Weights of a small mixture-of-experts language model, trained from scratch on English Wikipedia.
Size: 13 layers, vocabulary 35673.
Below are experts of layer 5 (counted from 0) of a mixture-of-experts language model. Rows are named router (the router's row for the expert) and show model dimensions 480-639. Each number is 128 + 32 x the weight over its row's rms, rounded and kept within 0 to 255. Numbers have three digits each.
Before each expert's rows: "comes before" lists some tokens at least twice as common just after its tokens as in all text. This comes from a sample of Wikipedia text that the model never trained on. Tokens count by the router's weight.

# expert 11
comes before: " a", " been", " the", " was", " also", " an"
router:141155146143091151163087141136124127080110163129167122150119118150117107126112130145111140187143103147139126126159096101137148136110107146095142135121154177127103101119126183126156101055175112175109159124128127104151139107135143160175132136138128111134135062137127100148135122181122087185087145124064125160110099127102113179021183141144116095157112132066158141113125124131090172182059087113158089108120165172151136145131092121144199200086111142153113107074101113126095094166174170

# expert 5
comes before: ":", "==\n", "\n", " also", " ==\n", " name"
router:163148150144118116109133120143168157144213170179087155115142110109137112131123133168086095171110182175158130121126129157111162146111131056184107081099106111116114185184141093126098132105129121168144121113112093177096121116182151119054123165116116132141075156179135079159150158178143135111237073113134115115173100152179100119184187131101189123122097101121164090112136123080136122099160146161097195103166130193061171082097132159074154131139080133120097165150063125128096138164114170

# expert 8
comes before: ",", " of", ".", ".\n\n", " and", " to"
router:093133105147112081143110104064147136165096149147181120090132152112106218114135148106104149133158174149133127104109119133193123159098134103133175175079099139204124085167142089130141081145112051110135099135166085133089051102116172089159111078166089068170093131122080112165118106132141093133117137144190154115140148103114106140108160121074150104105132082072120122138157110143134138123067157169113153113116157103133165122160161094141165129142123100106177144157133149160060156086090083

# expert 1
comes before: " ", " —", " UTC", " \"", " United", " W"
router:110108180107119139102080117167076081135142104072143122109178165076075104146166135130125089113140084100121114100121140152159168141166061149123149133068089127103162083054090120088146142117110102168111064185167148091169174073181125125086174137111204174161087080071131114062086163108165147116108107121150099180100125138153107161134107103168112093125147174130152141100168071095148141123209088102146147117048143138087153135085136117108202125181085139120153155153131048130191090111116137

# expert 14
comes before: "0", " |", "1", "2", "3", ";"
router:105102160173111151190143180125130131138078112107118103135201126107130168094119215155126167121129154103111145102161095067104094104107167166149127138184136162169065111141140107159145157172102173113093093139125144102095104093126114173155113169125174075107138143113123122155162089106088128195146155173124171089141120104171127124133144147131077108111130167108178143173129124106102144150082125083120159175155110058115134167110167143179146065142146106125114082134111196122157127123155124

# expert 12
comes before: " the", " with", " to", " and", " a", " by"
router:168150078165169146133136102106106026168173164122137113148120132097125128079125105180125074131137139140133133138103148110120196123058177088095168144127109120121194131129082128137180144117145111154055115132112155154131164186169142133132128117152127110133132105129114141167117119160143101084073151169109112116157151154054147051083122178089112151030165149158143096115121130184144107120132124108060056193163118204165129154135151085149112083095140162155140075128095170100113140103079066

# expert 9
comes before: "==", "-", "The", "===", "In", "|"
router:098112159140160112146101138154088108086156105105099160108123117116139156102172135132122184105113111156095100182130136114124175147127091074117098144108070168102133152118107168075163148112175133124131168153094108148127130113129185133150193145172157111174088124178063134146085212182157125185091169130190057202114123111057127200115118125090122139159114157129139160086150153091091201116140202080138146119107133096158172098162127156132105154148193089109154161196125109038170124116164083

# expert 7
comes before: ",", " (", "\n", "'s", "°N", ")"
router:154124169171086105089096148121151130103157089121162124125134127219106153092174150102165117095150149148089122140093142124164100162143154124119109098146140170146167115107112111199065122146148118121123110113081142100170105174089083039161088107124161146112100107067137137167131149189120183096165139110152061169067159118144131182152134059129105141091139095107088135093097151142159159087108119120113109121116100111136077129109167116148103139091127130141159155096195120107165079139188167